Weights of a small mixture-of-experts language model, trained from scratch on English Wikipedia.
Size: 14 layers, vocabulary 4096, 39.7M parameters.
Experts: 64 experts in each of 14 layers, 160 GELU neurons an expert, 1 pick a token, a softmax router, a shared expert of 320 neurons.
Below are experts of layer 5 (counted from 0) of a mixture-of-experts language model. Rows are named router (the router's row for the expert), down (a neuron's output weights, with its number) and show model dimensions 0-127. Each number is 128 + 24 x the weight over its row's rms, rounded and kept within 0 to 255.
Before each expert's rows: a language model's description of what the expert responds to. This comes from a sample of Wikipedia text that the model never trained on.

# expert 57
Description: LaTeX and clause openers. Backslashes, braces, equals and semicolons in LaTeX math, plus sentence-opening words like All, These, There, While, Although.
router [148 137 161 122 119 143 123 131  98 151 143  90  99 118 143 156 116 103 162 100 125 144  99 151 114 138 120 129 140 104 164 146 139 100 160 140  94 151 107 142 151 136 122  99 138  78  88  98 100 148 106 158 126  94  90  95 101  80 141 140 152 117  83 159 135 130 175  90 151 150 137  97 133 116 117 116 163 153 124 152 114 130 142 153 102 142 161 129 106 177 122 164 167 119 106 126 121 129 124 102 159 134 122  92 151 115 130 104  84 147 130 132 133 127  98 136 109 114  86 115 167 123 137  85 145 175 134 165]
down0 [145 101  89 135  96 137 122 162 121 162 183 144 120 124  84 157 159 119  97 153 142 140 108 147 114 111 127  78 133 134 101 136 132 107 163 122 117 126  81 115 112 122 152 153 116  96 190 117 103 160 125 111 118 123  91 138 150 138 149 117  99 129 147 145 152 111 148 110 143 144 109 133 120 116 153 164  92 155 152 100 132 129 123  86 123 123 135 172 142 111 133 150 148  86  89 155 133 116 148 119 144 118  49 124 183 103 127 115 118 139 164 121 152 137 111 170 142 147 155  95 161 134 153 135 131 120 124 117]
down1 [118 134 137 119 139 137 148 120 122 181 145 154 142 131 153 141 120  98 151 122 146 133  95 144 112 117  91 146  74 111 144  98 167 126  93 118 133 158 127 133  73 150 118 132 106 113 148 138 103 151  95 138 127 121  82 126  94 151 140  83 138 139  97 113 143 113 150 149  78  88 125 121 153 102  95 138 127 159 100 162  98 149 145  98 118 125 129 123 122 124  97 141 154 139 155 133 166 143  92 143 145 179 148 110 106 105  95 164  78 109 153 156 144 129 151 153 118  96 114 108 133 119 127 187 119  93 128  94]
down2 [122 136 159 169 118 153 163 141 110 119 120 134 108 133  96 148 123 135 142 120 142 188  99 100 129 104 137 173 135  88  84 114 148  99  99 145  99 139 115 158 147 162 159 104 117 118 126 152 140  88  71 138 105 110 127 157  96 162 149 133 139 149 136  89 117 166 109 111 113 149  88 143 135 127  82 155 103 137 116 140 138 107 166 115 136 145 106 144 139 137 136  87 121 139 184 119 136 161  93  95 109 150  93 116 130  91 123  84  95 121 148 125  94 107 143 115 144 126  81 145 111 117 130 108 116 102 117 112]
down3 [133 118 128 131 123 150 149 131 157  83 108 130 131 131 147 124 128 140 110  71 129 134 140 155 164 136 150 123 124 151 122 148 134 109 138 121 115 111 126 158 108 112 155 185 157 177 154 156  98 119 135 110 136 142 150 136 121 143 132 157 143 122 103 102 107 138 135 103 127 137 126 153 121 125  72 132 148 145 191 180 128 131 106 154  79 132  93 127 132 129 126 145  89 162 122 145 118 163 130 172  99 148 131 148 127 112 137 119 119 138 110 143  75  84  98 168 128  76 118 125 121 196 149 168 127 170 142 132]
down4 [145 154 180 137 201 163 122 147 171 132  92 139  95 147 114 120 116 122 168 124 126 148 154 108 111 102 127  94 140  83 124 107 140 159 136 145 160 143  99 121  88 106 145 119 137 156 142 129 171 104 107 132 124 141 105  78 129  73 145 137 119 119  98 130 143 120 128 114  75 153 109 138 171 123 134 128 145 158 108 170 122 146 128 113 145 138  95 115 144 129 148  78 130 137 109 136 124 125 141 157 145 122 105 149 137 150 116 140 120  84 157 122  72 129 139 134 143  72 144 148  88 126 138 123 143 143 159 107]
down5 [ 82  90 140 170 115 139 107 132 124 151 144  56 126 105 127 112 130 101 125 122 140 129 116 107 144  93 133 101 103 100 129 154 106 147 118 130 152 104 123 122 115  97  63  86 150 128 130 121 121 123 108 154 159 114 140 142  92 142  67 141 139 138 160 156 105 128 123 115 122 156  88 127 174 147 184 144 135 108 111  92 112 142 140 167 136 127 145 111 114 101 122 160 135 138 118 125 136 106 199 133 115 135 100 158 160 128 112 151 143 138 157 139 159 117 151 123 114 105 141 158  99 111 136 161 149 156 130 169]
down6 [141 143 120 141 107 116 107 156 145 154 102 137 105 198 117 135 132 146 130 143 167 130 127 186 141 127  93 135 136 112 148  99  71 137 124 125 154 131 148 118 140 131 138 134 157 108 115 154 161 106 132 121 106 117 188 142 114 130 150  96 138 174 127 162 145 130 129 147  64 114 131 132 164 107 129 142 138 117 144 151 104 160 143 167 135 133 133 103 103 119 160  90 115 112 171 151 134 151 125  80 111  93 171 120 120 106 112 186 172 158 140 131 133 133 129 127 161 114  91 150 131 119 154 115 125 110 156 157]
down7 [128  98 140 118 107 102 100 135 143 112  73 117 127 120 103 150 137 110 129 155 162  96  99 150 150 151 113 162 147 101 121 137 146  99 149 151 110 112 122 123 161 118 129 167 162 155  96 104 152 178 139 154 143 158 130 110 103 131 126 119 162  88 150 161 148 160 131 107 123 123  88 162 132 109 151 137 101 118 135 139 105 144 149  97 150  97  98 161 178  90 103 128 101 163 163 160 134 146 184 121 115 128 112 105 140 175 122 127 125 121 101 158 104 176 144 126 116 170 129 108 108 163 148 144 152 126 148 139]
down8 [140 117 123 138 106 151  98 113 161 154 120 128 171 143 152  65 118 113 151 142 156 173 134 113 167 114 143 138 131  77 138 120 117 127  85 129 125 124 159  95 103 158 134 117 108 133 150 157 109 127 139 119 134 142 131 124 121  97 141 154 149 110 120 100 163 132  87 137 118 137  87 131 126 150 115 141  90 119 130 129  93 115 137 130 129 149  83 154 110 145 161 129 131 118 112 124 119 132 119  82 149 144  95 103 102 122 185 119 173  84 111 111  70 143 104 121 162 122 104 174 120 120 115 197  94 110 114 126]
down9 [105 124 122  85 136 140 106 142 144 115 155  88  88 165 146 141 118 106  93 168 143 126 141 119 108 133 120 136 164 146 148 143 101 117 119 127 148 114 141 100 137 103 128 195 117  96 142 138 109 152 145 137 136  73 131 116 139  92 107 108 124  92 120 101 110 109  78  88 128 111 118 114 112 126 146 124 150 133 103 124 157  90 166 118 127  90 219 164 113 123 120 131 106  87 125 114 112 110 134 151  97 148 151 136 142 112  94 112 113 116 109 119 128 152 148 146 132 160 128 129 144 188 105 137 128 105 147  90]
down10 [108 129 140 105 146  74 182 115 135  97 146 106 173 122 142  93 122  81 126  63 117 142 116 129  87 120 138 103  87 138  99  95 122 142 129 138 149 120 152  98 160 126 128 107 175 162 110 104 118 101 151 109 121 127 139 135 121 120 178 121 130 130 135 101 132 121 101 108 160  79 178 108 140 154  99 148 148  94 145 123  96 122 128 118 117 124 105  97 121  97 123  94 119 140 139  82 115 147 131 113 110 175 135 136 136 134 119 115 100 128 128 142 127 112 173 114 118 128 122  89 138 121 130 158 186 125 170 110]
down11 [144  84 159 150 126 125 143 139 106 115 112 124 138 109 136 103 137  60 159 152 160 121 118 117 165 162 123 114 105 154 139 145 121 142 128 165  94 108 165 151 161 116 142 125 113  66 163 157 100 139 106 130 135  90 140 121 106  80 133 121 153 147 129 125 111 114 142  74 151 107 132 125 147 125 117 165 101  91 102 118 114 116 125 143 114 138 145 125 111  97  98  86 129 137 133 103 167  71 130 168  92 176 141 134 147 122 183 150 142 110 160 116 110 118 155 113 118 128 142 118 127  86 112 121 141 125 111  97]
down12 [113 120 118 139  95 147 108 148 155 118 167 130  82 158 137 127 107 130 159 105 122  94 126 134 132 137 100 162 130 133 147 122  86 128  93 138 128 111 131 151 108 139 136 128 134 147 161 177 100 146 113 170 118 101  58 126 157 131 138 131 129  92  71 161 103 112 152 121 167 139 104  89 140  90 120 115 141 143 115 146  98 113 102 182 119 147 150  68 134 128 110 142 158 135  97 104 142 164 130 134 111 125 173 113 123 115 118  85 125 151 106 155 134  84 143 125  84 149 161 111 139 127 143 109 131 124 100 152]
down13 [137  93 128 137 100 131 136 139 166 126 180 124 108 144 110  80 128  95 120 139 110 153 143 112 128 171 132 110 107 129 162 118 105  93 160 107 122 134 175  96 128 152 114 132 126  86 115 169 137 101 115 122  94 173 131 134 132 150 122 143 146 121  83  95 164 102 110 153 125 101 162 126 107 101 133  93 117  84 116 167 114 120 145 160 111 143 122 100 144 163 142 118 101 154 140 142  85 173 102 140 121 138 108 104 121  78 131 129  82 152  90 150 127 122 133 147 137 117 135 109 145 100 127 121 117 179 100  86]
down14 [120 108  97  72 150  80 132 136  56 121 176 147 130 102 116 136 122 117 113 153 110 155 129 139 128 122  81 167 149 138 114 125 143 158 122 135 184  90 132 139 120 149 115 130 128 132 166 166 150 143 137 111 148 134 128 155 113 114 153  99 114 148  96 130 164 162  95 141 112 102 134 148 114  78 118 134 105 132 113 151 161  99 161  69 141 108 107 140 129 134  98 109  96 121 135 107 128 158 118 168 143 113 149 165 143 157 153 115  95 150 139 124 111 114 148 129 111 158 157  85 121 162 126 135 107 110 120 151]
down15 [112 155 146 127  99 154 112 121 136 172  94 131 150 114 152 154 130 101 140 108 106 136 127 102 123 100 145 177 127 144 126 127 147 138 145 142 152 103 172 137 151 148  98 122 124 146 117 129 124  97 112 150 124 135 127 118 119 158 133 153 109 120 127 131 170 127 107 117 173 122  84 109 100 154 115 166 100 105 149 128 102 123  96  60 152 100 127 119  65 166 107 127 100 125 103 123 119 149 134 143 126 165 159 121  68 144 143 126 124  71 150 126 121 155 101 139 141 140  80  84 119 129 132 152 125  67 124 143]
down16 [ 91 131  96 138  94 141 136 102 113 133 118  97 157 113 124 155 109 166 125 117  93 122 152 143 140 122 102 126 125 131  99 173  92 120 142 102 102 164 125 118 126 115 140  80 133 142 171 119 113 130 104  96 103  91 100 121  93 135 153  73  75 146 160 123 134 140 165 128 149 114 163 115 158  90 117 105 144 146 165 158  82 163 128 121 145 130 124 128 179 154 102 128 121 117 149 149 106 136 158 144 133  90 108 128 172 133 139 139 131 124 121 109 145  89 138 147 118 107 146  87 122 153 126  68 159 135 122  94]

# expert 16
Description: Participles and connectives. Word-final verb endings like -ed and -ing, past participles such as built and moved, plus linking words like to, in, which.
router [158 163 153  98 133 147 126 153 118 140 110 133 135 102 137 155 131 181 137  61 143 173  66 170  95 129 121 125 144 132 117 161 132  94 169 147 102 107 135 136 125 107 123 109 119 143 104 138  97 131  94 158 132 102 147 108 137  82 103 109 139 167 130  96 126 136 114 102 137 132 155 146 158  90 110 166 165 137 151 125 121 140 100 163 118 122  87 107 145 119 112 139 157 135 119 117 196 143 138  96 119 101  91  99 117 136 121  97 163 109 138 111 116 127 139 115 138 130 123 103 152 139  73 118 127 132 106 140]
down1 [137 100 153 116 144 137 117 109 137 184 113 131  95  98 129 139 144 123 103 130 124 136 105 126 132 149 150 137 122 105 160 115 170 106 161 101 114 184 125 105 133 165 123 102 124 128  93 141 120 174 162 130 151 120 119  63 125 111  89 148  97 139 103 121 136 133 106 138 107 149 176 170 120 195 112 122 131  88 128 127 165 101 134 105 126 164 120 134 115 178  99 168 129 118 133 123 122 145 141 131 147 131 161 102 127 155 135 134 107 146 111 135 116  79 122 137 168  94 158 146 149 136 145 128 172 100 129 168]
down2 [154 128 143 140 131 125 136 130 102 103 129 100 130 108 173 109 108 146  93 122 142 135 109 122 120 139 122 110 122 138 119 125 158 150 135 117 120 136 103 148 154 135 112 163 139  78 185 138 149 122 117 144 131 123 157 109 130 119 108 108  98 200  93 136 158 141 152 161 118 124 133  88  86 138  91 141 115 114 121 127 172 168 140 135 170 152 161 155 175 108 140 107 144  69 131 106 113 142 165 111 179 134 113 116  81  82 120 151 128 126 119 132 177 153 143 112 144 172 131 148  86 109 132 114 120 118 143 148]
down3 [113 134 104 132 108 137  83 104 125 141 128 118 118 116 125 135 150 134 119 180 157 124 111 134 128  99 173  99 135 117 102 134 116 124 138 140 152 135 151 146 177 105  94 156  85 143 118 131  97 125 146 129 163 113 117 120 176 176  97  68 137 130  89  95 112 147 158 116 147 113 120 142 160 141 118 141 101 115 119 148  83 105 119  79 141 100 152 142 147 139 143 185 116 151 173 144 153 136 145 163 160 140 163 101 152 114  84 152 130 113 123 123 148 140 114 117 136 161  89 165 143 105 133 155 130 139 145 167]
down4 [165  87 134 150 148 122 115  83 136  98 142 119 107 149 154  94 120 133 130  90 130 131 118 165 122  95 102 107 165 139 110 151 116 162 153 113 176 138  68 157 130 112 142 105 127 155 102 144 104 118  88 159 134 124 147 135 151 117 120  97 121 138 158 110 120 158 132 109  95  98 126 140  90 134 173 163 175 109 109 101 122 102 113 125  95 137 125  70 126 112 118  72 135 125 109 156 119 122 172 141 125 108 109 126 106 148 107 148 131 141 125 110 143 144 117 110 144 127  86 103 133  97 136 125 139  76 128  76]
down5 [144 127  60 154  94 149 106 154 154 117  94 131 139 104 143 143  98 124 137 165 148 127  71 157 150 107 137  98  82 117 184 138 128 105 132 154 108 130 129 125 103 111 113 119 132 152 130 158 157 102 113 142 105 114 136 112  94 133 128 125 127 160 143 149 125 170 154 109 114 108 122 149 104 143  51 123 103 113 104 142 103 109 109 195 120 133 129 122 108 152 141 144 101 136 126 105  93  93 122 163 117 118 142 156 139 115 124 100 138 131 142  91 126 108 137 145 136  75  80 113 114 126 147 143 141 117 135  85]
down6 [122 117  78 163 112 117 118 151 133 108 109  95 166  97  94 146 133 141 179 102 127  90 106 100 150 132 135 130 113 162 104 119 137 104 115 127 127 160 119  82 135 153 112 156 153 132 122 150 160  95 147 104 123 163 119 147 149 132 128 117 140 163 131 136 126 182 119  84 177 125 142 153 145 139  81 150  96 128 116 164 158 114 157 165 109  83 136 113 121 143 154 124  82 124 134 128 114 126 134 114 122 132 111 129  93 127 104  86 154 137 126 109 173 154 154 120  57 128 132 152 149 127 105 137 115  93 101 122]
down7 [137 107 133 155 149 144  92 125  96 128 166 125 160 124 133 125 152 112 119 135 176 103  70 156 125 170 109 163 116 156  97  93 144 154 129 146 112 122 151  94 135 138 156 157 104 103 162 164 149 129  82 102 152 146 109 118 138  90 118 128  91 116 114 150 133 152 110 153 110 118 118 103 162  84 132 109 100 135 143 170  78  96 149 119 115 130 113 170  92 143 130  89 120 141 133 138 134 164 115 105  93 102  77 134 160 130 143 111 113 136 138 167  96 111 123 105 124 133 139 117 128 161 103 162  95 131 146 144]
down8 [ 86 136 141  91 141 192 115 155 116 105 128 106 124 109  99 187 108  61 164  97 129 115 143  94  91 159  90 156 148 108 103 122 117  98  86  93 111 126 112 157 124 142 141 129 155 157  97  98 117 128 104 123 120  98 114 139 117 134 108 127 148 165 108 138 116 150 110 136 128  81  99 141 152  72 147 144 135 131  98 133 115 154 165 133 104 159 142 131 159 127 106 125 109  98 113 138 123 150 120 148 156 120 125 124  97 123 128 131 173 159 132 121  90 146 114 165 100 136 132 130  96  96 147 159 128 152 125 120]
down9 [101 120 158 141 149 164  73  68 107  96 150 163 157 123 134 108 144 137  87 114 109 138 118 110 130 150 135 136 133 155 102 109 164 120 174 147 151 122  95 141  84 107 162 126 142 136 151 130 135 150 153 124 144 115 120 155 156 134  94 138 121 130 122 105 140 136 137 143 100 127 121 123  73 131  95 120 104 159 170 124  72  85 132 140 153 181 101 151 103 147 117 121 109 120  96 136 124 170 136 138 117 115 122 106 161 136 138 124 123 132  80  92 154 147 157 155 137 146 144  68 134 126 155 131 153 143 147 147]
down10 [105  91 140 101  87 125 169 120 113  95 129 147 107 182 116  79 130  88  93 126 110 101  98 125 115 117 108 134 154 101 123 156 121 146 112 103 119 100 148 118 136 124 142 108 126 135 143 105 130 118  92 117 131 131 119 131 164 113 114 123 138  99 130  68  72  97 142 118 201  86 152 146 148 160 130 130 117 156 134 146 153 127 162 150 147 138 119 111 128 157 117  93 107 149 164 129 145  88 104 154 135 117 134 132  85 157 148 102 156 112 109 129  99 111 168 117 114 109 148 113  66 115 114 125 123 156 135 128]
down11 [125  82 103 145 121 121  99 110 112 116 110 153 163 150 150 118 137 133  98  86 150 129 119 137  87 137 129 126 129 132 141 155 141 149 148 153  76  89 110  67 112  90 114 175 140 145 128 146 156 117  71 164 110 130 130 100  82 130  94 122 138 151  94 161 153 149 128  82 140  68 119 188 150 133 143 106 101 113 113 107 118 109 107 137 105 160 131 114 122 164 116 118 114 108 117 117 101 123 113 120 117  88  95 134 104 122 149 120 117 146 111 125 140 138  94 102 116 112 129 139 119 138 161 108  71 134 118 129]
down12 [138 178  63 103 135 105 136 179 147 151 122 127 140  97 107 103 149  98 127 115 107 114 111 116 136  94 107 116 128 124 127 146 108 142 128 147 112 134 100  96 153 126 134 128 141 128 134 174 128 187 146 169 112 176 142 129  97 127 171 119 119 104 167 141 143 139 103 165 132 111 116 103 121 163 126 145 108 140 125  88 117 118 160 107 138 123 157  88 149 138 166  76 169 109 131 161 135 141 111 153 153 123 135  91 131 104 166 149 130 116 103 104  97 114 142 166 178 134 118 144 106 110 124 140 168 120 151 150]
down13 [139 128 138 129 192 101 132 167 148 144 113 104 153 111 135 116 133 133 120 122 157 125 140 136 166 113 115 128 129 154 121 101 149 115 135  91  92 180 125 144 107 149  75 136 119 123 118 110 139  96 111 150  73 117 153 105 158  82 154 110 129 102 137 139 157 124 124 134 108 123 118 107 153 173 168 127 107 133 102 100 113 155 131  72 137 142 125 101 110  71 137 146 128 120 115 151 119 114 129 133 124 169 144 190 100 141 158 152 146 182 111  90 161 105 142 151 121 153 124 114 141 104 143 111 114  89 122 159]
down14 [ 88 148  66 149 119 132 125 124 152 146 129 114 111 147 133 135 135 159 118  95 113 132 127 148 177 100 111 157 144 137 145 101 142  84 171 144 134 157 128 137 109 138 107 100 120 173 152 100 120 142 131  87 121 110 131 165 121 105 128 155 137 162 157 120  54 152 128 178 112 170 155 115 174  89 150 130 134 121  74 160 165 127 149 107 152 119 143 117 105 118 144 137 106 112 139 149 132  99 162 111 137 113 133 131 149 128 124 138 131 126 101 139 123 176  96  72 139 134  99 142 150 130 115 151 137 151 158 121]
down15 [ 88 140 147 119 150 158  58 133 158  89 127 150 137 140 128 162 166 158 134 153 106 106 139 136 113 160 156 104 130 153 151 157 122 102 137 134  89 106 122 147 178 115 116 135 171 109 168 131 141  85 111 145 146 155 118 127 145 140 117 152  93  91 143 127 109 135 163  64  89  92 113 122 185 104 118 104 131 140  90 131  72 132 150 127 113 111 118 143 159  94 123 113 129 139 122 116 109 120 111 110 128 128 149 129 117 117 135  70 111 141 137 136 163 151 127 143 111 100 154 126 113 109 117 162 132 121 139 159]
down16 [147 124 100 129 122 187 133 110 143  79 142 101 127 105 114 146 156 113 172 126 119 144 111 111 107 101 141 136 108 161 188 139  97 122 116 168 104 134 114 144 133  83 158 137 123 112 152 156 105 128 132 131 149 146 112 121 128 108 131 131  80 109 124 122 146 160 107 120 127 118 153 135 141 128 152 109 169 113 135 141 101  92 127 115 144  56 112 119 160 134 126 137 135  92 142 148 192 155 157  87 170 137  67 140 123 131 154 130 102 128 101 135 103 154 134 126 150 125 157 101 130 143 147 136 164 165 150  93]
down17 [ 91 115 136 152  95 135 140 191 109 142 106  91 168 115 118 134 115 135 123  57 124  96 148 140  74 103 164 116 110 155 166 131 142 106  85 134 149 108 171  97 161 120 138  92 126 139 138 165 101 131 121 156 124 121 141 131 110 143 123 113 127 134 131 179  84 130 134 144 132 133 154 139 118 120 156 147  98 132 135 117 132 123 157 107 133  81 159 142 155 115 168 172 113 145 147 133 136 102  71 118 159 148 112 117 157 108 131 157 125 108  83 129 141 123 126 159 131 131 169 137 131 132 134 114 103 163 135 164]

# expert 31
Description: Latin prefixes im, dis, ex. Word-start prefix pieces such as im, dis, ex, sup, often after in as in indiscriminate, plus See in See also headings.
router [158 143 157 176 145 146 137 131 149 119  93 105 129 122 125 118 127 111 107 148 114 139  89 129 116 178 144 126 104 103 146 161 122  90 115 150 114 104 157 141 147 152 102 165 154 106 110 112 120 136 109 103  91 110 184  78 128 152 128 145 116 104 156 119 150 131 149 137 160 158 143  93 183  98 136 111 115 154 165  98 142 146 130  79 107 129 145 107 112  92 150 146 149 172 108  95 142 121 101 155 144 126 112 121  98 131 115 128 135 149 140  97 110 132 131 155  91  87 145 158 130  81 138  91 126  88 154 121]
down0 [123 111 171 105 107 111 120 112 162 147 124 164 166 177 141 162 123 153  84 100  89 140 122 117 104  95 153 101 143 128 133 112 123 142  94 113 113 130 123 152 122 113 114 117 133 143 149 158 133 134 110 127 153 162  82 136 190 135 142  87  78 142  84 153 145 111  98 144 107 103 132 151  93 150 103 131 109  89  84 117 122 146 112 124  97 122 142 165 138 170 134 140 129 132 129 125 114 141 139 128 124 113 150 123 134 133 104 101 150 131 150 175 110 129  91 174 139  84  95 102 125 144 115 175 152 155 105 151]
down1 [ 87  97  68 102 173  95 102 104 102  97 128 137 177 151 140 150 102 131 138 182 102 104 128 136  91 135 162 122 142 153 146 121 169  90 109 148 121 141  98 120  73 167 159 147 127 121 153 130 181  97 135 132 130 117 132 147 163  84 127 127 118 114 118 118 108  89 124 143 125 137 123  81 130 137 120 156 121 128 159 110 135 142 135 171 124 147 127 115 152 111 127 146 152 139 149 126 141 133 127 133 141 126 115 138 119 148 110 119 159 102  94 156 116 134 138 120 107 119  45 122 115 104 164 118 111 132 135 169]
down2 [108 151 116 135 154 174 142  96 169 127 119 155 168 113 107 150 143 123  76 117 162 135 103 145 124 152 169 139 104 133 155 114 139 112 133 117 111 104 100 107 167 141 119 159 127 150  86 131  97  97 100 143 118 135 142 146 108 185 120 103 117 158 160 113  67 117 171 131 116 124 125 131 169 123 135 162 112 112 125 124 136 120 153 110 118 122 115 146 128 109 114 125 144 103 153 159 115 109 120 101  87 172 138 201 118 130 141  82  90 132 130 121 131 136 113 102 142  84 111 163 149 100 128 158 149 111 155 128]
down3 [117 127 137 172 118 138 100 178 118  93 131 131  96 134  99 163 133 116 136 144 122 137 130 109 132 127 143 163 128 171 132 136 163 116 144 115 129 120 152 158 134 169 129  93 142 106 102 144 157 127 136 154 131 108 119 164  86 100 120  87 108 141 155 154 108 128 150 162 167 119 114 123 134 136 148 116 137 128 147 132 172 114  48 120 127  80 180 128 146 124 100 115 192 133 109 107 187 134 114 130 138 119 135 102 120 132 131  91 154 146 124  94 157 137 139 123 140 150 160 143 179 129  84 140 111 158 113 116]
down4 [ 67 105 138 111 164 144 128 107 131 151 127 147 156 145 111 104 115 108 100 105  82 133 146 159 106 125 156 152  92 103 167 144 135 154 142 124 121 100 153 150 121 137  93 143 119  97 138 103 149 134 132 135 138 161 168 133 152 157 119 128 104 122  84 135 123 165 152 160  53 123 145  91  98 108 101 114 118 148 109 130 125 135 115 146 177 147  96 145 104 112 146 146 127 134 144 140  99 188 143 137 124 124  95  94 144 149 130 108 132 150 163 118 108  93 127 133 117 128 144 154  89  82 128  69 113 133 119 132]
down5 [170 146 126 127 141 132  90 144  83 140 110 119 166 132 124 175 121 174 109 130 108 148 101 115 136 131 129  80 142 160 120 121 164 143 137 138 112 182 135 150 150 137 156 176 128 135 132 117 128 164 168  94 114 134 144 150 173 115  84 146 115 132 154  62  83 182 118 138 127 158 126 138 102 125 148 133 135 138 125 130 141  93 170 132 122 108 156 112  80 114 108 134 144 114 106 109 142 109 146 147 108 112 137 110 152 171 140 123 123 167 146 105 138 136 130 135 145 133 166 101 167 118  93 167 109 136 142 107]
down6 [102 103 110 181 103 124  81 141 122 127 147 123 148 132 154 125 128 109 130 118 100 126  98 119 161 131 123 117  99 139 117 110 138  97 124 163 121 152 131  97 109  85 133  98 106 107 144 136 133  73 182 164 150 138 127  94 133  83  84  76 140 111 122 110 141 115 151 153 129 131 103 106 126 139 143 168 114 110 108 136 156 133 175 148 127 118  99 158  97 104 126 123 136 128 142 147 157 111 124 123  96 115 133  80 173 140 118 142 130 162  99 148 128 164 141 179 154 163 128  90  92 126 138 115 123 140 188 131]
down7 [134 108 138 128 136 188 137 170 152 133 156 128 115 106 115 137 147 121 133 118 164 115 115 116 155  98 153 137 130 146 129 113 107 135 112 152 128 155 145 136 109 120 116 168  97 167 122 120 150 177 145 124 135 125 108 145  76 144 102 134  98 144 133 165 107 126 107 146 130 142 136 114 110 181 134 135 111 144 112 130 169 148 171 113 117 174 178 152 111 117  92 121  73 143  94  91  66 101 105 127 147 159 153 126 148 136 120 140 113 171 168 128 100 154 111 108 115 135 162 144 116 102 134 161 118 136 160 175]
down8 [138 149  96 131 121 144 110  69 113 105  69 162  79 115 141 106 142 149 102 129 131  92 125 156 123 139 142 156 130 133 126 156 160 115 122 137 137 106 150  94 164 135 125 131 111 126 102 141 121  96 120  81 127 104 146 172 151 153 178 134  77 142 130 108 122 122 111 125 156 163 117 156 114 113 126 129 153 160 119 105 154 109  90 139 124 123 158 117 123  98 119 165 102 167 110 144 149 145 168 138 121 146  95 156 143 107 126 146 142 124 115  77 169  84 121 129 142 184 149  93 128 141 159 106 119 103 134 144]
down9 [101 154 158 127 140 107 158 179  89 145 139  93  87 109 115 123 138 101 144 148 115 161 120 140  92 103 143 127 146 144 139 166 144 153 147 153 168 137 104 160 135 101 112 143 141 144 132 127 157 135 100  95 136 177 140 150 116 160 111 162 133 148 129 138 197 134 109 168 111  81 166 137 125 154 118 141 117 144 166  96 119 110 138 174 128 140 114 137 164  79 150 129 132 142 123 112 143 101 144 114 103 162 115 111 145 157 137 131 103 131 183 158 119 138 131 143 122  75 160 130 124 129 159 128 139 133 170 135]
down10 [154 139 107 104 147 113 120 137 131 147 103 177 133 140 111 132 160  96  83 148 132 150 125 124 130 149 135 137 116 143 128 111 115 164 145 149  98 115 168 168  83 147 116 129 110 105 132 116 129 106  97 178 120 173 106 113 122 155 117 134 120 128 127 156 154 123  85 179 153 118 130 139 113  98 122 119 133 118 132 141 105 135  95 120  97 130 126 129  64 118 149 143 128 122 133  93 186 151 175 127 129 122  97 138 144 139 154 166  93 123 112 122 119 160 164 148 180 118 123 144  86 171 124 173 149 105 159 166]
down11 [ 84 133 148  72 129 142 131 148 135 103  68 116 141 147 128  99  78 141 118 111 130  82 138 165  67 135 123 134 151 146 107 151 125 124 114 151  88 144 111 107 151 134 114 151 151 108 128 121 115 147 106 120 144 144 153 181 140 154 188 126 154 123 103  98  81 151 133 107 111 110 112 157 111 130 168 137 143 131 120 117 109 142 121  96  95  78 150 131 127 117 142 121 110 128 120 129 134 111 119 143 137  84 143 155 143 134 131 153 135  93 117 117 169 120  95 147  84 117 101 127 146  93 152 109 157 170 160 142]
down12 [ 71 123 132 151  82 168  92 168 137 115 136 122 111 142 164 151 102 116 124 136 106 137  84 116  87 109  88 142 138 155 132 137 127 106  93 123 155 120 126 113 125 125 108 171 137 105 132  99 127 176  81 175 155  81 145 120 146 155 139 128 133 126 134  74 112  90 128 139 114 111  74 122 116 108 112 125 143 139 126 102 133  90 151 139 141 131 132 140 131  84 138 171 120 133 159 123 130 162 128 161 128 179 115 151 142 109  84 142 128 135 118 162 129 163 136 108 165 133 112 147 151 104 138 161 118 144 140  95]
down13 [136 142 135 149 156 155 111 144 127 116 143 118 138 135 147 121  73 125 151 152 115 147 144 133 118 128 105 192 103 135 174 149 141 157 155 136 129  81 172 105 152 145 116 128 122 120 110 125 134 130 148 142 107 102 101 105 114 133 153 150 158 120 118 139 115 141 105 142 128 110 148 121 139 103 130 153  92 145 107 117 138 101  87 145 168  84 173 104  82 142 167 142 151 106 102 137 163 144  99 109 176 162 172 132 126 132 111 129  94 129  81 135 103 163 125  90 153 124 145 109 144 147  84 101  89 164 109 145]
down14 [151 103 122 151 129 151 133 130 154 163 129 130 123 129 118 105 127 130 156 149  76 118 117  96  99 154 119 124 145 174 110 121 138 134 123 164 123 137 160 150 193 126 122  93  80 189 123 106 122 139  79  93 114 130 144  85 112  96 153 126 109 163 130 121 115 148 124 107 153 104 154 159  94 123 141 160 117 114  99 129  94 103  95  99  86 123 136 129 133 189 168 134 143 130 122 122 106 123 173 145 140 120 129 114 101 109  97 145 116 173 136 135 138 125 122 128 114 102 135 109 135 135  72 152 123  88 144  95]
down15 [169 181 143 144 114 158 183 130 108  89 170 128 103 119 121 135 106 143 141 127 138 144 151 122 117 139 131 134 142 168  94 104  97 125 140 126  80 166 175 151 119 116 120 159 117 146 129 107 144 156 120 107  96 142 180 133 139 104 160 122 161  81 154  60 151 139 121  97 147 124 145 158 136 120 130 121 142 124 145  98 116 156 120  97  83 125 107  98  92 115 137 179 105 136 126 110 130 145 138  80 128 126 144 118  99 119 140 133 179 144 166 133 164 111 132 127 129 128 137 122 112 101 160 124 119 132 123 167]
down16 [106 119 102 122 136 131 106 126 159 140 140 126 158 113  96 166 140 115 112 122 137 128 105 120 112 172 116 110 147 153 114 120 148 130 116 109 143 130 109 112 163 136 131 149 120 102  52 172 150 134  89 178  71 110 124 119  74 166 121 116 157 154 103 151 150 102 143  96 139 152 118 153 100  87 164 141 104 130 147 173 133 120 145  84 137 151 143 148 100 105 157 130 145 131 115  97 146 119 135 120 103 133 167 161  75 123  98 138 143 146 105 154 139 150 132 117 102 120 112 131 114 185 136 103 144 156 112 138]